Experts of a small language model.
Size: 8 layers, width 128, vocabulary 4096, 16M parameters.
Experts: 128 experts in each of 8 layers, 48 squared ReLU neurons an expert.
Training: a variant of SOAP for the experts, 434M tokens, 9087 steps.
Below are experts of layer 2 (counted from 0) of a mixture-of-experts language model. Rows are named down (a neuron's output weights, with its number) and show model dimensions 0-127. Each number is 128 + 32 x the weight over its row's rms, rounded and kept within 0 to 255. Numbers have three digits each.
Before each expert's rows: a language model's description of what the expert responds to. This comes from a sample of Wikipedia text that the model never trained on.

# expert 13
It responds to: Final pieces of surnames, given names and town or club names, as in Pazz-ini, Darl-ington, Bry-ant, Ser-ena.
down4:096138166146120047168082126131111111030139137119116103172116133155165113084126149093104132140134117104129126176147124102092124158161094086181109113144128150155142131132149119111099116117186119151057118126128136154081093108129122097153129066096191138111170172152182123072092140080091115138126105090145145122103045137048104174141128132065209147098118176146115125139128108166082111154093
down5:174122088073070119140147119136130157114199162169095124108170151181123093099133116145162088124085120106079151119171141142139143159172083123120101109104198169135112081087153124101131161104148078147118142157136105146153121170049145069113150125153090157150115161100110079094103165194166091156118117086131116186110136187140130151125112182161136095120107122096073108160092122109151119054066
down6:132158119129121148057150076148096131143096111177124149143077111106154088152105114130175141129116142102070117106137147109101128104131123104074092154163163114180109167105176157127150113130137170132117123163133147084043111147131110113102104158161145148170091151042132097184108159164115078156144189169188073126149064065159139114089144126126064119187119175143165147171165165129159122143163
down7:198093165105132158123087037104204089180134107125115148124138158162136111157132183174142116104070130105121138153158098091137145127121160139148142175144148142090102129168118105208107092132121185164096142128148163122116150099113116092148078086111070124127051139128145113126061105152139140119135134171152108076173148184142204176098169158151123163145088144127151126127172118131156117148068
down8:104147099152195172122098119168055150143118143153118122145095134210143161128112159126130133131118154104129144083118133146162110154129161097109198121172148109114174092192145114176107165141114140115101165152092113108068167102097127147134132075156147176008095124117166072087162099169124138101084098134146133054191119141143122136150136127161071150137120087132155103115124116168168103140174
down9:131142170083093075085167079097122050098132106161076123176122074122155148144185112137154208090138158148133161173128122119109138131127134126095138066143135133128075100103163125108126119099139163162178118160070125131161156134138197109094091118122077169114093149164103101072130128072164095157126113175101144119145134153115176133130133156108083133109171146194153094131165131096215116144170
down10:133161105084140063128151107094114131149079155104208133076166155188145150108086149147076109157145163065133103145179078146127100143143181090143092120164101164128178074182130130129093149132108157129125130090134095138094160083059036175150107137121125139109161152096197127110145092122139052118170136123136097108175155161127147130107136081114133104156124130117124179186135137096115126162153

# expert 63
It responds to: Word-start pieces like comp, sp, res, cl, ex, rec, and the auxiliaries has, have, had, usually at the start of Latinate words.
down0:175098128117184069112134119169122141122171150107119064103096181102097096101039106152104118124124186070176111110122164136149134121100117117094108126075188156118118072148165141143087079132115132175096114148092157113133115151091182108148187121082150177128076108178164129106108121169153168120160202121149118159139108169141099108176078121122095125126106150202139137133152105066158096131129
down1:148099173082182144131119169102155157087127143107138152076172100172103199150147156119108121115153142064139112149167107166189104107103151116087135147118155165165114147089153145070140144056166125134107123087111144123093135173130085186174152135060198141156092082098132138147167179111138141117190126186107159128143100066130149077177133103108091126165146075113172128162131162111120147100129
down2:119122119157096103114078091100115153103116111129145079108095120122108151142111121141149108115135115158120133131120081093092059124110154151145194147137166170134182101058163101147152132158203126168203093144143141173128080139148127129139131158157161101107138096145156083161181125145113130106142077024089155134163138104135168080087127112157092159173111139148146072167091053194102173147128
down3:112131160129146102085117115124189107092039125105110161147128102109187180127133090109179092128104135136154134124130165117119190078169161153148155094131083166191161132131144152155129145147191124107149145125061117147116177158075131164134155151194128061212061147181129090086140132122120090152140163136131095154145109179145116183097094138105134134134167123120167084081150171103135115103143
down4:126139150134079078149117138084145143179107102145115098130103197139145109114134092082122129121139114184119170096125114113127111069115114118129105119136125110176127176119105098097159152148092179080165114165129155161090108099154141100110220171059105176100138053129115151125149147166164104170169143093148140134109071165129107161125117067045158057132152128078123206109144167133154153138139
down5:140129083118152146123169187135141116160154092129110244079146136114124129167120134110109123134117084135090140141173135145142106136112130125082109192117117062145147125196059146143142119123092109120054139173198110140189127165160116114159195161117120093196179130128113151142092116099141112111116148176131146087088195194177120096087115140137104118160114128109122137154130160118118076092162
down6:211124140071152110104086119155124153089168136145080110155187053080163139134181157120189190118097139106100137090121166097096099169114150147089130119094102129165191113178134156149129127110102101137127149093131168154139126160104142114163196161148082145080193129106121122166109161146168035086101142068165140099135105124107123150151143106123132150147119146157132120106137060158103096090142

# expert 42
It responds to: Ordinal and position words and endings (second, third, early, final, -th), plus weekday and month names in dates.
down1:105117086155100160083137137100110122122117118125103094174066125150149125143143171113171083094096100090147095171159175113142129131128121127154119169143104136133113126102159150157115126164176131106164156087119170109109185164148109111107119091158156129077066150172119138089150099121045146071118215075124162082086157124144175126130176197115126120129142056109145036163150102165115127158173
down2:154099122141052116054132132168100097082099125160127140104171149126162180135226159147107116197106097144191126173160117137145121106109150076201180131148133117161134116137170191131104113163132144134091145111101096123102083119195158124107092077130082076136120158149164126131105124153152087142120151129129123071133168125166144111106102125062130166152123136118146173124122053113103074168122
down3:075144175117149080118113161146117136129138195174146071156103107131159127119047167115170140117150133100114152087154105143169086165047103218103160131153121172169128155098132132128106145105094085144109135109039104147091076121147132131143137146149107100114141151155143136119119087152220126126066142105171147115126107113129191153091165158110074159130098100087137137133111092130130172142189
down4:152115173137140118165133147017170103106037116073146162110118157092130138159138130143155160146163127116132064079150129110121128157129144146181155119076139192103152142153147096185108138140149138055132101109162120127101142076063124137074142147086097122144113098106160095147102166086154122083094138106142078127107169126152109163122092122110133128181090077131134117129043081120167171113125
down5:152154153113189144132092085136146142138103102108144122171163132130136089126119117108124147101188125134129155064104118125178103075102098203202202167146165083102114092071089107134117138117172085121164128151093119164105095160149140138084119141109116124137081080058125112095107139121178082142115134080097175192116066141188142154139139104076167188095128139139091102062122115132130134130100
down6:148119099146148102138127167090170163103136147108098136101134135104102092161185139080131125147136104171126107098130185183154158152098168076116116119057139177095150103144098125051134126141120105141132136132082103116051182121164190164161155131110097138183138113132126110168057101135119067170093146164106154112108125138166156120122077120133069201145137097117153127103154123071161122093038
down7:166139114180130109141116117176116116165169114097111168140082096128159073103081087108137090128152110145116120134171160115076148185123099108203095199157075193120196168086109132108158097140155109110160142101118125194067169129132073116109143165136138171101159178090123133094075113174120174151128147125107171110131133110088121099114123143181133116120050090055110151121119145125149154102141

# expert 9
It responds to: Standalone capitals and short function words, such as the pronoun I, Roman numerals II, V, X, letters U, N, and no, so, we, me.
down17:116144122120192126168149187147082130107118172161122131118110137113108121148170179086141081128085090144141132163135138119128174105091117153130135099170125120147150115127164142111105126105146147149202093070117109133184083095117148230077171073170102189090117190146077168102127138133135118172178138136106108112138085134047107057121094145139058094139102156149120120119084156128164105106121
down18:134147156090095124165119122119167118118132086148118125146102065178064085153130140132150171167104158168086105109140184125189158144116022080085136080109154119133159085139135186116094145093136158132116110109163121124170142102152142133110121199167102125166080108133086178182150155123123123173093155088139093147180143097143109103148134167094127108124121093083097083137214132106148076149093
down19:161117099084115201118110147127081161091073135160117144147120124174116117155137105133088174108135130200123186158101137133155085172111082114155091156117127111133095153121143102110152194148113132113107137099163102166099174129024113116136111186087095174121099147106110089171153188062094142126124104123176139089144097087124126132073121122114137164123174134110111155081139104200086065123169
down20:114112069106126146041158139090192112127101101108154126143142108142166175088107110154071145175157079096091186160090159099181107126112164106115125145110132138140102146101119126143186110090154161142195122137116097097137113162119149112137141209204112099167101203147126114123144122092078195132170184190129187094127109146172153108150136124112140161120128098135173109135141150124086160170121
down21:094132058139113173111146172146099094143060118155117121177090171177098152147141098089158111136152195163093080119191138146185134123098158179136152094086156133164137072132088145127100143121112093122081120148069131118133181132117122195148098129108107147090132097196140121160147091161134139116155107175111164163083099164128150126158122123113093145124143152150198071126143147142131126235144
down22:149095083171143088136174149144177124168196086117119139147188236142101136153113149118049106160101132153074141145120141143125177132128139164127154105172108121143120136129152116145164150026126138163156123100152091098093111136130100129136099148112113158135142076088168126146175097191139138145159131152145073179061146086157097121123054137128106094144148119083115162095093177113136114096142
down23:125117170120130155185055104138122192120148094142096153114140104122167202097096133158168132146063150101180130147137095129111140118178080152105144101116084106126129181109138155135088143119107142134200142113140159120145106052068139105143170085133144109166107135101122147083091165119245065135151126139184087168165178143129136169148076140145162154126102140159125131146073107106131145137122

# expert 17
It responds to: Word-final suffixes forming possessives or adjectives, like 's, -ian, -ish, -ical, -ous, plus nationality words such as Japanese, Russian, African.
down3:159168174125132174129124170130164127115094127134120100155175144139155117111179150109095171228119096101164128115090124118118112180096108117189144125138113153164110180134211100132105096113157169156101086124105113174043088092091113112118150128123169134168137126101111127096093167110098149101104118132158120119089105119109142134104049163118204169121094097121026145126122121146122075096154
down4:085148156104073135100145097149096079098117136105070093068133128139110112100123115138062105134135139155143134107087143126242154152105132110120106093102107176106116128063174111160169182146102121098110152147126137082158098126136133115090198102133115096168097112120180139144123175176121089084106147105119068153086221124139122124167104110064092061111108091110096106102133123085112118128122
down5:137139146129159060136167081134147103194103154117102194113094165100154090116069134103102140121082127117169074084107045117119131086174115165110136132146120152115108113107119126120155129124091140109131141108103114111123135112126137084128088141158104154094143142121119086063075115069146107094121161148134128195128163189144155166173153098169083132117137215059127154052141133099169174118180
down6:159053130120151107148109128126120190132127148108108142124098122174227149130151159096120167150101111127100149101087108093095107157177141167187115149100101053226127107146151157125159066097107166122110134116157149176116136108112100147133085075071119146058118081148126109080138115084093119078134160104132164137096096107118087107105123137170199113125154137183152191154116106140125113138127
down7:141095105061090180123163174081165126146170114119108143130136115145117116139151075117182101206159148124115139105097161112166088132159089130132097111122179172092179124118134111116115078168154140154116113146135163159132160136170140090121140136131148209160086037143134094150172095128156148112103064097073130149147128134113122134172146140169121079173144164102178067078040151138124104134149
down8:149136139131076166116115134092191090139146071139101094113115138135096116130155142161093154164112094069108152109154215097159125103127127107127178193160130100139087156115122167155111172211067158157162166162120123098137103147182146087071105155149093083147100086140105157069131164134088099145128139114144142149085094100168191215137077123115131129073138111139119123092133079104106129099131
down9:155095089110103186111121157114131107086123153126125149087076151079137134132175112101166179101151149126105147136123095091147152150103052083092172101064149088156140132126152186183105154116070131128069098094115118140096135117147095167100198110090098099146144132055140128114120142158116188144136155162154109131129073213192118099130174075120170129110140077136174139131150117119103079102148

# expert 52
It responds to: Closing parentheses and quotes after dates or measurements, "also" in alternate-name and See also phrases, and "was" after a biography's opening name.
down5:169150046114146135102109152136134156136152097116097152137126152086145086147174116182148153152147191151117102150125105126197162152098107124131122139156139102100146177086135127165107071101198182121100176145107165110132125133148147172083129134081062094152107126101076114160094188148149119135123114100093079093087109087139185158117080163121099164133161116163099144136141107166198080047106
down6:129156157147137111165087148162120125109108098085105128114136153116102130167153147136152143179156096125155132076171148131165162096125117129188121131126051145159151113157122165151104143181178180122181119029185135094087168179116101150120117143200136096129100189120159062119121146161130109121076098079072127090161112117127201155079127141094061130110130080122131144120088075112107118120121
down7:069092146149091142097125117128082143102118174159143116100090186161134153115063115135167140116132140183164130170090140140098118162119095110092159118119126163123088143120111112106128160175152161140128075142147160159155147183136118110112146087152157087130159086142068160126148147090069137081089168089088154114085132122108165156113102190215087090062171148083088181096150115166091163086155
down8:123115093154145187113089132145144116160142091106114094163118110159159154148137218154152098117140140109062137216122125110143188147142170164068140103164117155070124140128139139113183091145182165157156134125050193168123061113113175099180156136116129147119127121138139104134140141136150091119100163146131085070150111148115144107137171130090047085163160137135057093111077135141114138142100
down9:096100146180141126141170123126085104091040100128203131136142200159160135150130142073193152143127108100167174132109092095083111107144143107164179163136086123159114062183110093110138135169162145094184108116157110129117128140108084090098070100128139117118138055122206111088152132108085126108163102188149150143077090122160173107113167124094167146146142147127150116143137155132125151190135
down10:111122131092232193095190187157110146109132141075149165169064070157098172109109140118103063136162179113115106173144154131185157157145130120132114150147149091165141104151134113103150093133050104147158103066108107127133172087181134122138101089136149131108131084130129143163126173080165110148130128185109149092146136078146173103135118167167132134104150130091178099125091138082108077130139
down11:136107184117155097156091091126150107152123154124122155133111120140124159175094118096164131110106141130157130123191101155079110167161181174164060151108078171103175152136108074101168090163127115161166064119111123148133101139171087189061077131146165097146081119109094070120062174123173137095075123094121118113137104175115097126107150158169146164119126113070153088141187068138133158119105

# expert 40
It responds to: Word endings and capitalized words inside proper names and titles of awards, songs and organizations, like World, University, Support-ing, Number The-ory.
down1:163115084148164127082137111100147148081142114167123154125121096117087112125156132136114155155144091140164061103136156121151153162209108089187135078083084174155159091124190077151141157089079143179129131161091081114077136195103107098120190162161099131107106122117151073123101122157107103139166133146120136081130157095135210113173072143117085133117140179149066139122150142082105101163145
down2:113086065143145156129157124107096084169057127167126115159094084093142125142126064135133156141134151118158157057156095189159130110183165102121128099120069113162136156093115103101124121103117139130137111149179123125152070138163165194136103157083097154126134118110150156174121171110113089075168140124187211141127133074063155165119106171133094162105171168164149096124156175154117146092173
down3:196071142173188108173145163085163110102103123137117122120076139152150167117116092170105099203144091135159134081100112119125125067137138119133140070169114097091082111149098091179148032103092150143103105087147131124131107105114113110103206092123182151111128124155075163085139153084092133108171137138181186128091099156158086084113113137144123180140148083112113127127119160152087166117117
down4:086126071123097154123102106147087145112133146139169129174126126121148112125112126143158163113108109161112168118130185161128062136038150121155185132187116089158124145163174133148219138150113168118193160107155122112128131159085100133042072120137116106113172106117187153180162138167153120087128157141134138055180076093145061114093123133108167116104118095142082147131116126122121160186121
down5:126176166171126115113139144109116111099132063147136085087102084066123156079121155123147124113113135101171055136122128125128119124087172109155219136129105137095074137078154159142122064117134102155152153127065148158131127146128086165125093115107116097149141099135073153170077163101144111122129138095111149176125146131064191143137136164111096049137177079145091077193161088177162136164125
down6:074113109126122150147147112147121131093150132094083109136096178134141153190136150111179105128097131140100116161102123172108098130108167137175123110152190154146183123136118113174127148127079163098142101075139138149118161090118117179099097129163155180094116168157142076165150176104222211147163125162138141121136194134159148109165102089158106136176172197125127171185128122157162098068174
down7:154087109136211159189117167101127101090079097127119110176137180161107141097131105097082114183211110130128159107123111176123168118119046102084119102124122117091082105187096129168157138100122162105095111149144154113098112095110139128141142084135168131122117118180137103115164164098092136111125123174152090108072096193057098164082080135085142146146110128170140097091099168128139076119164

# expert 49
It responds to: First bytes of non-Latin characters like Japanese, Korean, Thai and Arabic, plus some word starts in tables and lists.
down1:105062172124105098068117114111105082131160137146107123102120159139167159129137150154093113119133112150134089160132116123103075125138105177125149155073114144120143112004140125140125132108135097114139131118144202133153116117132117079117190201142132165091144107164152117081157074049123060200190158159119089090116128126167106108146141109142138091126177149136174143186074145120148126166154
down2:136103104106152089126113144121118089107132140168096142111142107200163139100082127132104140078076103135154150124168126143045128091163148205149088119104123133186085133090179152116095106156109147148138132160099102193159170133085122112136066073160164118099167129132153123068107033098123141079160154117153144090167094154184109100159117161171183142114121086066110107172127160124135119117119
down3:100110153102147147142134115140197151126138085167184138182060149110121164106161130091135102116073174132112141109159066125169084094106115141105128102182161194144110142160125094162135113115164114130098096109185116194124183085123089109124184147168163137094141164129083178099146155085124207096133101196147123137169154127113112188142179143164140169096137073131123140107095140149154179150142
down4:152073121150130097113068129064093133125131174104157093096076111109058118141074162156123128067140108122205131150110093117143136118104140122110103046142158169126114107145159153144133104104100139181140130072138126149122088208155176141166123141091090152145112142154113144155116094174167143102158153133166150121124076154099050149167085165126167214168140127143145139083112164119121097134174
down5:120109135169163076180168131060162109064120086157165111067152090139153103135126156089134127154143101165104130126159080118101136119146101166147194120154092146175124087069138100190143136102124167122135150144159121110169179177150110170101103099157153179093134152166077170153157082124148099108144095124129158170149082076130179130138131171080081184109133094097113068103093126083161142142102
down6:165161078117142114114156036136073106083061150090140092134143124121115122116146115110163059145134129127176080092119064119158152108180133114151137107143110153182133066059118135194083099122103126109148134083102126161102113145106137073130151170126133185132118176052111129138114137083173140175194138142097125167162188124115126160137177109092166135141115133126177154121121160179108130090120
down7:150100181091109078108143157138171092134099117158136098129119142094138084075104121083078182090116198143171103140098082134188137158095124140183076087151064128142103117119101085181132103133137183110171104192108088108137109146140117136128083202126145164148105187092106116082157144163147096103070152139141122118150124163068166129148117139065118159144111122140142146114114148098150170069183

# expert 22
It responds to: Capital letters and "The/A/An" beginning titles, names and sentences, such as The Simpsons, A reviewer, New York, Al in Alan.
down6:151152145184085135137121077159138125122059194148112123103155229128095176081119150092060134102121090166149143212148139150147149140113170175139131142101070156135094115158162164163141174140077161083118115118197133112130126172120114105102148125127123129108118131098154111053141124065054109126104108147158113067121173135139113096106133126114122140149141070103161174131110173126153105114091
down7:153083145142130076134091169133124215078169159159179146111100137116143206146190115127079163119165029146156082136115124152128169163128122150115101094107088094131119125078131157141125164149173108102109126091200146152113113164148098186157195155081080123116118122154091161117191081084091122116138135112145102117171083124166166132095093132130110084122153140131123144097108079089111120132129
down8:095126136142185150127139138099108155114119124146104174155108088162114152143112105146141095144136189174109063054161117083159130089227121129175140097132216162069121084202141102131091115102108135087136182132130110134136105078107108073177126112093127110144149146078171140096107139175109129184183069093134096147120153136142139135152137117090116108174131178108160108127113123085121158163168
down9:189117066173105144110098093187085133193115176126154134171082112138094140152123092140126114190158160097099143087138198106145121142069152166194146153089140149158144113124118115122120111178150147141116115094142153095101167175120131087130152166166109177078130155115091033146110130202094183104145142120104102093108140105134163144175077088101113189096125156125131156130168117129090151126118
down10:111157112201168189110197113137122149104174163152163153121158147117132132088155143091115106206082088152176166105138127140114140202095131110090164090138133171113130130160123137058105158092142097171060097051147090108138076127187166141130140124132150091096154162139081129197131152143126102097109186086113129109101138097097112151150107136152100101079140157153126145104136158089091120076147
down11:186103111122111168078115157164154147067107121130172144115115168152148164103136127102108144139094149153145072114130145106161185115093154115174139168107060143108086079095109128142089142166067157078114142106179125124169076162132116149143119131066186105136096147143153098198114122093086152170189139147173107177148136112142129107138062083031138159133137153109135136187087145135094145103137
down12:164103156108161126182182106118135067112092111138117163133133110112130102097096118175132105075108142133131152146126121149176108099110172078190112137132119121159189161113149105097147160123094108149161118093129054205169184194087041091175123178120200110152156098140155141151141146104127138112134144101079112090182136150123102097150178108178161180157145147151183125128152107145127080108144

# expert 12
It responds to: Opening parentheses and quotation marks after a noun, plus commas and colons, e.g. classmates (Shelby, said that she ".
down4:141075185098196194141075140132134119108088207055198152118121111096108155147134133171158190093140115117196116102152142183150099073155170168111153167144144155099126122134090122169108160143129100129111092101152088152175152103145188142121105120118102104089114121112146171148076137153149163122110115126145101170130105113139099111093158124152147153136095061141088071120105089079167118096082
down5:091125109135142162073173095067107148167072140130140118116146074167132216140109139104124184187109144198130125165150107123149123156130124077102099084142107141135106156108158096082089134075079140139077140124078111136125088157075139106132103075154084119132088155126103104084111145141129111167123132104076126112123094176157174150183107098126132137110155090214097105085122120135068091169177
down6:148176107151234188141160123143115126150126091089176129163117112091152128155171129120173119111112095101100122145171178130158101098129105139087058145140146151110059143170163123147094125117132110154113169114111105136155132121063127127149126153120138089139074123088125124155118134105154145191202157137135140120158084069102198104093102093139125151185161099143125124126156147045077054156128
down7:125043141127147109217096169111133069075137131178184122120149153096104091169167076125141111110188107141151138106209129133130135062150178157126144121121162094112123097085110096121087133114149122083090105141176171139083160142138138156142135143143149152129112111142149158100142110138163107100085158087035131142152177163125068147119098119082092164184132090165164140106116150126117083093130
down8:130145139148145116163093085146179114057121128112130096136149148086143130134161127167096142142177104152107114182153121120117099134163155099118159102198090094068123129129116089177180121178119127126118113161137104209160159078127172143090051146147104173175107113119079140158163155190119112132106169119171126195131076122154082085093156151160085141141137086156103069132164066085123110114113
down9:161142071111090188126162094083143087200113168138140139129165144061116105128145142109173084114109131076133142159077128140187156072092143124147097169095170141116075162128153138100128126097117107102166116130049165114122122137152174157160078093168165117200131105104135101148105095135143100162136070162101111114103093165161066117148081119112129172076117184095079138147127113151171177139114
down10:087070117157189151152132135126171154103134113097144166137129122097090214166113158129103129136137133130163058165081124124125120130105108097087124098101091216129096170110135103167046140102164103170110053091132083188159142156105177179135188175150167201108136133160111101140106056088117095155128139120164114152162087124114148127157112121082128121110097126150118127110128168146129146099104

# expert 6
It responds to: Short word-initial or inner letter pieces, mostly after c/C or b/B, especially "oup" in couple; also Camp, circ, cour.
down1:108124167086091149148116138108160131139110128091113109105101115118139113139190181125064151119082095082132099190137090108199144124176139064137089102190149099175107087116141167105155145133121126128112106149112072099112146118120101159086090099146084112121110103130175132164120090138095125113142174129171203083123143120192169125157172107151115145147068127150128148151172190175131199157053
down2:169122165080130093166142115150131147107138200156127135096105121164169147116065096101117111081119186159145079136104090105110143139046133119146127099114151115127150213127129173104134209097153177109106108145138138110092122119172089123182137091085168132127144082114158145100113107102140188130193073156200127141154110131153101109133113164118183184102116167118083108118081135104135195112156
down3:133129100118155102148169100156130157121160156177088113104127164117120082134110136170071120181124085186107098101137126135112112169181084105062112156169102082075109177160132152143078145102107098156122129113105082168144109144095137109123183120095145132115128154124186154047101122083179082149062166112151124181133160108166135135181092151105148061137152123172145135096198131164089142075121
down4:148097112103109153067136144122117143150109142134052171136101091129144157115086168175160178084082123147115114144133099148152121150161133114128134033132088158177106110136097133073096147196148141152045165109135125077170188128106094147104174139084129126118162082096146138131108130187106158107147110168098169067129158094133182113071068145121125178152127118155168139138103142106080074104126
down5:156139037055091136101146109141133090143118172107137108105115147140140164102142153122184110140121157043111144116147125121090144128133104146056169067090102134160116104145117158132098138134065114109125184077083166176124149157128125144194159087159137121113200162124134113134046121139172117125117178103161075158152123107130181139160127094117122109126205182126147119142130115161111073171140
down6:140152199069082100129158140113168099096120077153073132106167069143083127086105162164138167055105128136159104211095106120114142108096110186140131129161120136116125139143149179085073139169054142147139080075129032110159147094085114153138130084101147143136143132161165181095136141102154131121141105146146176132136128140108085170137107151178144152081096119121092124116156097183139150138106
down7:138115175119060152174115137121166090165102118174128172174140130114183109132156102096115132132076170147120089110150140100067145113103116164116121143045147123172087162089101103104090073108082120174114105115109177129113178117081124182121132119116141135103069113164083122161097073144134171127120148125121128141173120126085193170150163128183136137181130128034140153128151112201149124160162

# expert 23
It responds to: Compass and place words and verb particles like North, West, River, near, down, off, up, as in downtown, south of.
down4:131089108128137082062127088194109076176109147174096057103092154109156177128138184120090099193140180164140083158108130090182124103145079118119160075083117159147186138122099113161125187137068149175120144086115152105073162161155140102139153149121101148170109132125160115172130123079093157125168120145158110104162131155152187126108079123094128136136195090064105140118145128116129130100133
down5:180134126148125110086150157135124157111163155098138098132163107141112116119149163072177162098135167093084131157101084146136180136106148136163090140151180108114145101127116158196160122154099097169114128066120091132093136122125088148096095094089189109119115090159134056084170150136102203078199130136090157073135115133090122100227152141090125130155106103153126092168144162180135095086159
down6:095100091136113156144140136064109168102136123102156137177154085142148145121126111102144133155106121076092158118135099155068118117166149138169160143164145105170096091068188122132091060157144139120136138141141106168150117171159142136154143101121116108154144154120168142119110069178159086078145096172163116104072115074151182121104133176087165212126174164172122093183123186178127092171183
down7:147149137119147169112128145110121170099074137111196127162128151123145161134120102151114100129170155100093115137111132102132086092114187127129093158108122073158149129131161162142110108109092126106111109163128074162147100136093068129157082102150152154118142183038171076166236168153077146142148123173172120083172131062123158163076141124084168170144140144112107128097134086112056130123170
down8:123151090196126114063192139107082118096121137121087081085147107140096161162092066107122152155157097103137119145154192104137116114057131120138163074134108124181111198087110114142148152078125123141092089137097143148127094126140148141096195112131093130164090145178111132127100167131142163194119139065118163175159149092143218149141090127150106141144134118120145104121075124135051139097168
down9:117166139104135108208105128111113172095140102170139108120189167119073175103161154171157081079123151116066099145137115105064174112119136096080147143142154151124138118151177150142110153080137166168153141119106109173108130090113175126128116115139072135099106137124170161153164130124156100067071074086147018107177098143154070135141110132073084088160089135118085107126118134121146133098104
down10:104113126138112173143104111152065106150127152181063165137167138145162138130101154088131110132112072109086091149160164184139096163218095143100100171106080164225112052144172157140138102047149119159115160126166139129161159203134093113102115142121122114161105144125089096149143149080097114094148095112159105063130188114150115114125117089146133102113153120094113134133095123098117070135141

# expert 14
It responds to: Middle pieces of personal names, place names and foreign words, such as Kh-er-a, Phill-ip-s, Bagd-on-aviciene, and first names like Daniel, Richard.
down0:115142133094127123083156106184116188086126115146108171084156141187132180100158187156101128137140107162169163117102172156101098132170150093108166094137195128124120094165137137061147120110157133175152162151096088117087108100149081131130128102144130051146084070166155153128138101129123086107144086138174125174051077139123095174094121126083155118091109148068173115082119105161135135192140
down1:145166100175166160161098180121138134166107161096089105129112142144116170132142095163131146091107127128162141155129105118149135124116160126129125134161067093125095127162100123173114168116114146056084091152192176137138211110139139136191183173113144149092141111087143099142172091116183158096222156150148163133100065140143133130111047141082135137142194171183122138124151173131105106084120
down2:158126109121164082159096119165096104113116112140116149085132114214154149146095191131129141136119074124046087114088177124133134108189072127132196116110109187075098134114128136129115200086151108120140158134152107096186115157100112173098132067099127125127145152122103120180096134109148083080120147160141117212124197095139174176111164143103069095106146164068105128144106140117126115122126
down3:123117176129130166145177074186204084141098109138137127104113135121140114090083082123098087151149083081121101145127157117121144050141181165144143095166125131110121107083129120116127117158090108125159139163119117128167122162075165104071156187187149172074154099085082124127156166151127144124165129095145129153141209114173107122153152123146067120134121146040135100197079110162118161135101
down4:104142124130095085098139111157106128111107112118112184083194151165146149135078123135124133119161156138139130138192073166205142148131125144078135136126107116064143085030133167137117170107036147128119115133101161135143163134097179144162155119166184070140161185148173099203087114158179162137131079193163101125168112178154092121163147118137119107119107140125136115125166155132122113136093
down5:145113130118086116140132109143142105102111138170142195094105086090138101182152108138162119111061184156089144100124077112162118155186096076109125135150142209147057095118111128123108097108135136154154125063091140150172114139065202120104077037113160122131128163110135128121090130142147178120134058076106072087145178113126174153111088106112149069123107117153104133114119108121129078118147
down6:195071197099139057137165109173138149158137162179090096130086134143108144161149120145104107130209126149152103110110107148149136147100072176148086115115176125126088097084130165101071106171146152149145129139082096134157102131101128088111096151147104132151089108178104136113097120168115098114188090126136105126101171149139101091186081134083132106124099086108119154112027169078157131085142